config.toml
num_hidden_layers = 10
hidden_size = 224
n_experts = 128
experts_per_token = 6
d_expert = 32
d_shared_expert = 192
hidden_act = "swiglu"
moe_layers = [0, 1, 2, 3, 4, 5, 6, 7, 8, 9]
router_score = "softmax"
normalize_top_k = false
routed_scale = 4.62
balance_loss = 0.00016
balance_bias = true
router_noise = 0.05
router_cosine_scale = 14.0
n_groups = 8
groups_per_token = 3
init_std_router = 0.0231
lr_router = 0.000974
vocab_size = 8192
norm = "rmsnorm"
norm_eps = 1e-06
tie_word_embeddings = true
optimizer = "adamw"
learning_rate = 0.00118
beta1 = 0.9
beta2 = 0.99
max_grad_norm = 1.0
batch_tokens = [32768, 65536, 131072, 262144]
max_seq_len = 2048
train_tokens = 449200000
max_steps = 4384
dataset = "wikipedia_en"
Below are experts of layer 6 (counted from 0) of a mixture-of-experts language model. Rows are named gate (a neuron's input weights, with its number), up (a neuron's input weights, with its number) and show model dimensions 0-223. Each number is 128 + 32 x the weight over its row's rms, rounded and kept within 0 to 255. Numbers have three digits each.
Before each expert's rows: a language model's description of what the expert responds to. This comes from a sample of Wikipedia text that the model never trained on.

# expert 35
Final pieces of words, often Latin or scientific endings, such as us in callus and bonus, ium, idae, ide, ical.
gate1:135060133083094158094123155136102097130134092169189065097111125091114171153095135079054148105144168120144147080099129153146159090082155133115089138098115126133122102162108121152145108155176192147110186056137187075121151131092111120076180119139114150140095181112161200160114175129073074084091138175141090145146167126110108140143153106048170138105155127118108113076098177072128100096106150123135105097105142123176156134086121116112096105085089120132096111108159092161153115137136056140126129129079138138116126154121089135119161146200146157126139112110111110135109088199105129120106153121104070101102120041153102099172050095162136138131163113175096133177080076152139104162147
up1:147105149108107202160077118089150087104145110132110112146161136100148143103090153109119119124138136170134141116131081122176132086120179128203115173153046135147148130147080088174175046097157183126122145074155169110071115099185117096097048117095110130114136129146140155128144113184172145071149112072151105089145123142180123102121127091172114136094071116123053137058139141135089087148071118111082178127107131101154143119090130095155093085171156132133151095150122134160134189121135105107113143095178164159145151136155060120127114112153206076121129167101113076084134178126133086067104104065093144147105130078146113106090119145137124092144079086096137165135144117164137175135161

# expert 40
Word-ending pieces with silent e, like ke, de, nce, tle, ture, before -d or -s, as in wrecked, overcrowded, unannounced.
gate0:050110106099151166123154135176108154148119162057161139162089122109121110167140121137102188109121131140129120093095103087126129132134047129160168152141197149156118126110126087118159167164121075124142140119074145183128142132155139108086149143159101168065071159149160084159143110145104135091177119180157143136107117121142104090162147041176089134138146100084142168145111088104196104137151157139132123168142100176169059090147140098143128081113150114148099141140128121087119128130078109127060097182159192090144131167144144128130057195123144210149179147089115108145103130146134113162113197171099133134135064059134077117148104151105111112147160114124140148140137155117073172100053
up0:136143133159102157088146138076130177130117123121110161131088121082161181110125084111117162144123110110142119152116148088122094117154119197133087115088185137116094149186159129084130180098138053179125104116118200169110190103079122135077093106088120123126013124110167089083112108163158143110134142123181144112118118163160151132091113122161107119138095135152113126146141153104098119156186136177121153146112143148133084093153103095124141106150124178195099117123159150108133092131175086142110051162109168050173149182092173143194035147117164156169137083112107145117141162119091110157076154139112144150169135098113087095172092155138143168200156100088147090141116115111112177132076

# expert 1
Word-final suffixes such as s, es, ations and head nouns ending section titles, e.g. "Technical information", "Career", the "=" closing "==Gallery==".
gate0:169146043132128096088143130143111103136119172163201132086150157063159095061156109131081116138127138121131077107113051132103121154103161154150112113098097086143132128151117121119063168131092133138085151102129158121135083092168125121160149135170150161096120133170096159167139163135113141147072155146183127109092149142058152150143103061147113101117148128125034160096094134162148152139113135082122109133081143115096177126091189107112156145138077095100104099121159176085110153165099124184066134087141133134152105201116140090090211104123100080120131117129116175151128071111115113114149083125161125132061193133165084117119165141126057103129122105118088139157133159104192191170101
up0:186101077152143145121107124134150139123157149108178132148157128070132121092118077160150073111100149133160095144073128080075063097142108111125183114128160103176185088156100147090109097103138120154128129103141144121108120076075140109180141079138151092139126148141160127160143157115158133112144168094118150117082140173110191088056092169087099129148184094118089094102079100113117177120146124130167133128084115139097071125126155075086121097104110105127102094121130158141077130132132127153045113126176166059107174101070076138138186101090143139229184121151100086112138089081152118136110155159160117134084153155135068130106094167125195162124161107168086142171086165140179117156101

# expert 57
Middle word pieces in odd or foreign words (car-go, gast-rop-od, Br-no) plus adjectives like national, social, major, local.
gate0:076116155170142095145068111159150130104132132096119148151092122075126104107134064159130142096152125080180113092158191143119101114143155138172141130152067158108135134146142115078112111075161117162135137106089084148174107186120109068217095166090148133055179122163173140147123094127152105140148152129115145128083139208190169103172113145137112137097145164138090171132127210179151168153131178141180137082097077159116083078153064070137099091126142190134111182105103146163146152132122104166111122096143092135115133113147146153105183103154113116167154100178115186191129184135117138155144154146151106087101160122123138165126139131165142093099117107212139106174146099095135153148079
up0:134066097165076086080122112103129139113158100064130113130114141124119109116146092161119088094103104126149138124106119139159086068171083127145105093080057172130143129169173127131125143125121125126127085141132200091147075162111097109114141107095146067049170119132140139114106125160134083123172103088157072144076087195131172126148134051131107189174084132160096221076172158132177157144115122109190086097116088146138049102115141106124134168134071105174088126165170129151132104112149122111133133157100109132153114084137103122146139082128085156118128039172163137160084148185088092176126131111146108131126146071105114200119133176142158101108149134180137146103132092135134157093120

# expert 54
Opening pieces of section and template headings (Climate, See also, Early life) and modifiers like main, median, upper, chief.
gate1:157100104086055179205170142051152112134185096126092094073209162076090134094106099089144151087138134105052135143114128129143145115103102137108170122147083148156201108142186160146094112129122140116094146120101119167104115184137121093104066107111103188142143077144113157159142108156135154093158071121181127119132074141139150154101094137114112136139139125147119089127096120149075065158169135154092102115104149083140133142134135135131176157164171087199123109085129128097122164205119124141195104138122102107184156161188106120111115164112102080124159143118157130122135186175089126129180128168119107094173195077106179173141097165143133136099194142102129159131154124119135095088110
up1:092083165105165098129168153103131169074078135108136067188165117083092098107110114070134099093156106158137182110109141172134192118140079114127115158138103110181146118151107075137155096115134179158130108151125098104107098129143143120100078142112131154169157146109166199082117100143188105162136107106165145128138091087126123153105093110081134142124118085122110100054154106135127106143164086127180114106100086159169172136127142151164135162170122134143106113204176171165198178108153181139077105109142153181074091178145125143123182087171101144159119149111168122114098198190120151129172122217150069101146132082134109179130109101119168088166159081111183115119155130165160141117129

# expert 50
Final noun-forming suffixes on abstract nouns, e.g. sed-ation, det-ection, consci-ence, bel-ief, plus nouns like system, method, services.
gate0:165048083164120099202162180056113117089083021115119113094189164116145159083073107146172143179200093094147100088130099145111115108096111117123094136143091177117119118150165069056081142127162121153119139118133135137142051091133064183081150109166120155117169119135171084103130176122097104112075147111130122091115142122125169160131109145111147182148134130154140171143128106096110135153125114085120166126128110123098144123143153148149184165155182156148116093116127098090139148136151137182113121147107170102103065114106132127114135082115103134163156157088110105111128116084107129082128139088140113111170090032089112117109183130082125094103072117170201149119153155124119133112076
up0:144088185096105155128140165132108151158084205173137165125120208136146137119146152070125158118160153123220079148187148109157109141086157154094141114149150114151116169135165136130074127135084090081152100127101155165178136191146181106107172122148077080178147129115132124084127125090177125168132115109128146110146124124096104149179100133113111180083106156128153121152103128149071145117115135134103150111087134155187194108030141137125118160067137123129087177089183134095133103222187078124119149114172124162141131116124172149093153109162140125146103136174146133198106161106163073146163110103087095095107148130129162185098092165118173124096108180139108148104162163137109136172165

# expert 44
Pieces of foreign surnames and words, especially German, Scandinavian and Slavic, such as -mann, -berg, -sson, -ić, Schl-ü-ter.
gate0:135077086203098112157142121088201162169133142129174112200108079131120171141109145109173061104126152144178069106132074112141114099150175113161157126102196075096149115095127139088172124116097152096137106088091146127126160108168147076081170122060114090097168180183069090188167107109107173123111127124083092125120125138167151126174112122163118090041106144187096105173096155105121065101082109114162148129106100092099079126144099158158093138151145089132108123124128186124113122128114145045149102116114111114097115106068144156105118127128160149124143129135123081124086155120202151094092172141097092181130138084103156161148111150138176161135134144207128122128081108117123122129123
up0:118100116101125137184151150100081082133191130151137137155073101154076157147101147105136182142077155130115136082062156077110192171121108076176139104113167076172143131102095141116173107159115162112108117060123112079170137135169112135120164184155101174106143100108102127172132138083129176170141115150109096131184139121106117068099145124130128128143117103145133170150046166066128093167122106158136088137074140083157116154150125112168109138136111172097134119123085121147109094132097080109122075105142167154068100093142107127164117182140155059085081141146139132155107159172107102069125161113092138154116105097089192173172114063098096104173106096178175128152069105169099149068161

# expert 23
Middle word pieces inside longer words, such as ter in Veteran, be in Caribbean, di in Credit, plus heading equals signs.
gate0:065084104092172090083114148169125181154087146112072103154125128094109168175140131194110145169117195137115109149140122068099139180181068099140128104149187141140145172171129086094071102171137151103104143099137104134150085126205106128143137122120168151089146158112164106106098159134128154154181110118152091159089136116184130073120113107147103142159113085149102132094144156167149106102122145134181112133109136123172162059106116113143166128135137102141125095077028129141137176115121168119079185174138131179149080153072119127098115137160154190135129116155148153117133131072101106115131157172068130097157088156101180054114127147097134143121155148079089102123105131172148027143103
up0:136131111142122176149154153156103159085140112127137125100074109137144121144094119072151186134130112152105068090077124135155128152070136174150160165125074113153110157122120107160116174098121119142082139171106117071108140168051147123186171106131092117150140079137108184085119188103184079107110125133203171181166149176077142158108111142069151141161164157074090075146124175097125152146140121126095162090149146133169172126118121146170134180121115098097126177173145101158100111136178089088120139113111129115144122182177171113138116071130090144136147210067134122144109127164139118104145093072162153110133192148176084165158115162114101178117095134174098200173171078120143172128164

# expert 0
Closing parentheses, brackets and quotes ending an item, as in needed], (CHS), "Job…"; also plural category nouns like films, songs, football.
gate0:095136152226162151178185132157131105054170124189157160101150143185123161172140133184125133165161128099174144181067122124107099111140071154148166093140070142077204117129148097137131175134170118127118158122082134093108111072153168080136139088164152128116089116118088113124182064168131108151158137133169136103090117130137063154086162105172131118108116131162142172133121144163141145131102087074075180122158095113166161120081152102127119116140113196163104109117113088137169132093091134098103089147101110107133155154108142113129085170152125109156168184126102192152177104119093087113105163133123102157124140114122149134152107059052072162139149159158131171093144173150078091139086
up0:110158050064112105173086167119100116113059120108084101163152141118153118162173079111112071112120166134150084098181176147117081077133120064139101175137182054136155088114111150123161131157121095145152171090170159129106156145138098160167068167080091132096163180124102114148139135084118149073128077095173117175165126112150160161190164093126123092105091145144125102139145161103163148099107077165151175066093180108061148110132095168146119151084109104087092139113149160111122151198138173108114148093116163101100102125161126123083153139186161123158154096118136100220113123112150116129129149115096135124186098163106138179140083189138177145149136100107128097148144109106136163121101

# expert 46
Short consonant-heavy pieces inside words or foreign names, often the second piece, such as ap in weapon, vapor, og in kilograms.
gate1:200118126133156147194096150141133087102135186052098127143121127184172124139067076121126091130145121109157111118088170097136128131090161114098151094138113118126098106116153139166125129097128141130204148157167145073155142109152107119107133153125112173080111085202101171195133139096165121118147091137098157163104192099126107146124151115134096178164137163081135124131156124121164092111101128157135169075102117107108142133121063177186117200181138136132083108217140165129180120149123147099100124139106066063123095103190182103145121093101159097130082112139103180162117130049174136107144155147083137097124163148137203154175126084128130080159117092176091135161130108090103167099149
up1:112109109110113140112149177114115133078114049165178180098098166065087116126126144106124121134115143151136181140167180166126148134122098132174100151086125125113139159164127113088111136092140177103113111067095140117126161084110138122177097139112096130108129145086119111090143075110081124141145158147182132107170084093146178124135143139134221103154105081137113190099092170098088122147209113077076130100059150157168151101123122116115071078090078132128132121092126152139135124099136145116124070141180123097087164148080093088108114167143133130169118142151133173178137069183115128156097119156147124149136100109124059151069113150107181161080091104169231160092179096114094090175135

# expert 29
The first = of section headings after blank lines, like ==Results==, in sports articles, plus numbers and round/Tour/Series words.
gate0:186147165179027139159132165115108143098132071168154150167121152150123124123177143135133079147179123130140152100107109140104115116156152134137184177100166137069133118136090098187119117113087177083123080144174105143207104201111119180161099116091205157127154032135134119175071120142109111138116085169153102120131122132093111112096142140150125114147084153160044118176045125123123093134176144176176114107107117137162107185167112164147169146123099091120123130120126099183140125130137124147191118150131130163087167118135164107119088153153106092128162115142090186126101135157133106122145135120121074116126088113181158097123158102137137208201188116112111132145088115170171116098123
up0:172155115097128111154117170104074102092172078082077028159138165097155088169161140156122071148117128136112109098121131125121071100115099124110102168169096079066163073150120181178134080147151101119167150123246139060169155105191142143089098139140161088149082081131189163115116134140104161100096159115123160094139162109118156130122050175094115090112126159140112125070111155147145097145163132148141140131103100119109192121088091141169147092146128128137150132105115081137092159146091143117130110170103111134115079185145077110079101196179146094098169100081106173106165066131167111086135140068123141148125115166127113120081146128160096128131174140122103110117144136107144117105094

# expert 11
Common nouns heading named things, especially railway, river, road, bank, station, Song (Eurovision Song Contest), organ, series.
gate1:125082099157085145103137081148118085105134072134144125107133166132127150114132171127169125088149138133186131125121108132090122130135214174101177174116094143144160132090107138086126129137128100159142100129130152152095050153169112146154105142171131155189109104158140102185136146165145104071110144110112174114148153163115151091166096162153111140111100118131050176188131146092136123160139107148199158111080134133111101157117127079091114107163181155124109139204120108123059152184130054167095099144126193109105101133078096123111201105145094105132149156114123091122195092133070146141137073150089135094130075155166130079031093131145141095163132143152183074123092114172140163136073
up1:130086145146122056130162125118098169121043159116127116188136146155167099169189158116157183105136056141097153123144119071085084110117104117138107140122119071065143144133111104184186167133134132114153137147166142060105085164158144087134093104194167091096159128137097090145130109084099098150144142113083161131094139123160158130159153116140124112159087095123162096126055094124142176144131149160153078113092152158124117097231150154128126165109098104153109121060145116113101073131145121042114130096122100167152127171111176084152043116123087135135107109152145134117112093211148143131128146133152181092147138115118171125093137113166148178057118069145145138120123161110132102184158

# expert 51
Labels starting dash lines in infoboxes, such as Edited by, Impact factor, Opened, Coordinates, Website, Born, usually followed by a colon.
gate1:080094158123104132111141070117117105124076151120132133162132149137095058121164160125135087129122046163154115159111109137104155106105163113111068163103148119129135102144159129077212165068128126152139108158128122127085081136151154122105146111098144162097129143125209171152170112130109114173099057122089122045098139133113068103122102073111081185148130149150160112123201104112159092121113176074148107121154151090112149108117129136184137124097136066188156033138188125077128077167119197164122142128135129141173117094099186118109181146118159099141118114166152151198083087084141092117142096110130091121130127136116127161148158108110135058109156111158161175092052135117129128122146
up1:153100104106139191135098097108132152102164116178058102123119155106142132107132157121131128126137074112104166142138130080125152156127090122129124146130157166090141175165173121183150134149127141099120160067167158144158066149121181135140142131177143196104133133161103075145083161106174166094172167093176089082082162107198080166087142130099066172075058130168124127132114136137131166104162126086081138113150105136113082142102134177110177147109112122133153090110125122109109156063141196123096094060164183165120189116171109161142108142107166142159112086147188145135127133111128116109159157124090083119136067126158208161150094162126116150113172106118101150183138090094086036150110

# expert 59
Pipes and dashes in medal, award and match-result tables, plus words like Bronze, Silver, medal, Olympic, Best, 1st.
gate7:124106138088136086103134093097140051100155110131143158132164171147175117136074150129142114172151144136188147131159124107135121045162132155050155154150168170108173091118056046123112104138121156101096123142134109136057123112128131137135196139139146140116145149145092131165174154150135104166133118158109149091131119098146123105102119077114089163099144131167098118141103126187145133192105084035144094155134100103146122140154166172143157127125083102121096105166175155139089184118083132070082170058124085135123137084111178154161139124129133162089175166088105165166125105134133086064099112094063136169090161156117108143132113130126066206152146097094143171162070112190111105120116
up7:093091060147145159068115149127088223134145108185121092111113136134118072093122158121168131100109131134078093150143198140187182109124107141133138094123144113110118132138111121129137166137137124178143176187126110124073105138133057104180167144125127148130177076118156142156029089137095172097151116097062147143119131098129075132141108128077164099170118160108096155133078123093136147103114170142087154116103165180140142134093100097102078111097175147090158066102143149132119098180137070177140103157183124111169123181067156098096127138085109176198125187137097121084089151149112160139154132115147088137128119117131124068125131115097133115079160162107146209094184094131123134105155

# expert 58
Labels and word pieces in infobox-style "- Field: value" lists, like Coordinates, Born, Genre, plus British -our spellings such as Colours, Honours.
gate0:144102148103143138164106120168085107112109087135183081120141174136096150133139154110103168080130117154138179128148190152151094099080138170101146112162107101112064070131152191110153109116183130150180165164163138107122177158152105126087070181097121109147099113117157138215085135168068121100116079115119080161144110116136183123153134128128090133165202102188113132105110148107082128121115086146131127157144064116137111238105111127150148104187120116113130117113169137133058168160097210133163150155116120137154105143116168091072204094128123214175146128139155171155112135160147122135109192058163099132097141100154146114114134139125104099133142129087109171160105108087143103152146
up0:144163050108122086098136110172125159120139140183086129211113066190139105121112146157085081086056160063121090123122088096130171155108096089198087113102175135140152117138066087098165078131094162132105137154087103088149112113102136110101160059163147129099145136145116166072148127152105135108087133090166147132124114128104140125142095111104181126121063088121164133147095120158137137074096134109068147113141140160133081076179114110082116097069098144180161121103137108160166169107145088139096148082041167159130186125146074141152129154159121114108123129108166121102164127117149155132182134139126139147121111153089124125150150092158075144122147093167074104091173206098080103174128

# expert 31
Inner syllable pieces of long Latin-derived or foreign words, e.g. va in preservation, co in stereoscopic, da in consolidation, si in comprehensive.
gate0:161144144165114136163156138112130157080149116162170120100110135097104054101137125142170146121146111147143170152173095103060124125163117066096080116152126165126192127062179149135168111110108136106157120063162165126117167197072133079102199129133115112092136199109126163178153163121103077124105130215180135176113114053142121136101122204078109138111148119080051178123136161107150126152087138111132067124127180102136114132152136168162123123182145143095081087151134142095124149154089140142094134168104151119130150080177106163133119170102136176163137140189151163129148164158165150116154129154138175183125131101124169155146153171107141173120164169146100133078129052139103121084138
up0:171073189120120118131113114136141157101144097150080137114122143148087101139144129091181137126152118146119129136138133098131176190104144132091099087150108163127162090131152164102132121107073163156138137090159146147218193129075105138142143123101116133136083156164085192228172164137171088203111110189093144156118119099090172150094162170068117123133174152111093148129154163137157107165086140159146125117105159140154130127089111178143104138135046113095161098124191137061104150164133171076150154169103161116172095093174171161153107116142107167130164080187152155109138165180112088100129093112158103166148105137175103112094111106124145182089182144125120167057140107124103130073101

# expert 33
Final nouns of proper names for bodies and titles, like Corporation, Committee, Association, Act, State, Council, often followed by 's or a bracket.
gate0:120054120131070121136174117120132118137202135093120095150099108100058083123110159149110128168165173106188108130098122170088146135104132170137156116102116096154135146075098170118087106131148135138120089070107108150139143110130095091125138084102120176080134136190121195147194129182175078161128111138127128081130148116121138118106133160056154044158104095181040147120153180092094093135088150182097115136125106175241128107100145084150092137187165128105154173120136114132152195094177094123178084156114159118133090111148181123089136131150163151125134147102140077110187145155099122100148127189086186140146123116137086097116128113142129123123129145139143158134099149190147122169122
up0:163123143091110146108060161156132153176054094138079109125143124092151117138140099130084149067146179159157135100049231116128063130101163114137144119174081090077104181155166133098185107128147133120117112102121140117045086140133105129135166150083091109132151155104131046154132136127083092141189106197101117115164119094124164115147160113151116218099136091155164085113133139128107133156141166052115126118121141107130141097132125145050113109124108088148145115122112088099101109115098157164085138111101141125124091046136128098138189045128088148104122176122142118131054106143144129165138134091155133120101150126107130120148098115104140134062076111087122162166183095093167115134138

# expert 45
Pipe separators and line breaks in tables, often right after a candidate or party name in election results, e.g. "John Payne |".
gate1:153139117152132068102163171144149117149182101155147068154168133119083133154112142113164072174074166145160080147094153104133101087100135096199091119161073112144118102099094148132120139152101109099124101085148095101116166159138120160103194179145175114090119101209131153115148077168157120102123115144153102145128130159154142100139104119149137117063092158111114173095180142162073057188078147094117122146103160087105179118098125140125132097141108072065132175152129124087153144102115128140085145117114148121187091146119110165122119175162115094099186132151147159106192143118182098157135059118149182054089107112069175099114107111155166177106102107151132168067120165165087172111147
up1:081147139125116185090153065090072079142085143128179112087134180146154124094102124099097145102120123155106166090166094101126125092084115217049090109129070132148174143163148123174082138117168135151102126094193142132096096149057121114142132110142152115144113135120141094132114156144151096188127154125124164117066158141142107142122154154104117109131182114124105129100071094126110090075190120126082087114098114131127115161127125157107089166124186138192069138178132129111068078138140167116166161067137151138093151145140117137127145099113061210139133080136079143093098149099079128095146190129150081203151080147123115082110134174120139137124124113082156133186108109121131065180162

# expert 42
Vowel-cluster pieces right after a word's first letter or two in names and titles, like Br-ea-kker, Dr-ea-ms, F-ol-klore, V-oi-ce.
gate0:074153175134112124136147114092110131156124123099039102060144167108174109109125190166143129183097120182150214060129093132110099152136077109089145106156170130152134202166166128111136117112097129100092089133122118151166084143165157109097156102089089134177105177090155099178182123123082159147126104163134124117156138066136134142081196151091158122130136144171161202109141113126112145109090160160181080079135090110151148096153111137125122147092151127102082117151083099119104094157104153138111107132089120142107120180137108103111099158152116157108100083128069102142100107087148110068061096173183141154111161150099110089132150128072069075101133159151132122069112126137146121034126
up0:146111105088136107189106155185116075148174148117119106159063141143108154090183109097128115071120100079097088198099087146133122149100105122120126124124087170094100072080147127124141077080157196161191151141098128129100119097117161161061090122126135095092155116136126171102181090131139146116104176157123136059090096124102126125058169151102105141127100155134117157097120089125130101157165054102176113149191125170135135136124124128090125133142126128123147124185103110092095158077144107092143150111126119130055123081142165159191113163113089055094170086100213128105166127132101127129072133135139097146109111159142111086173173180199159112109092161094151091161124131138114107172183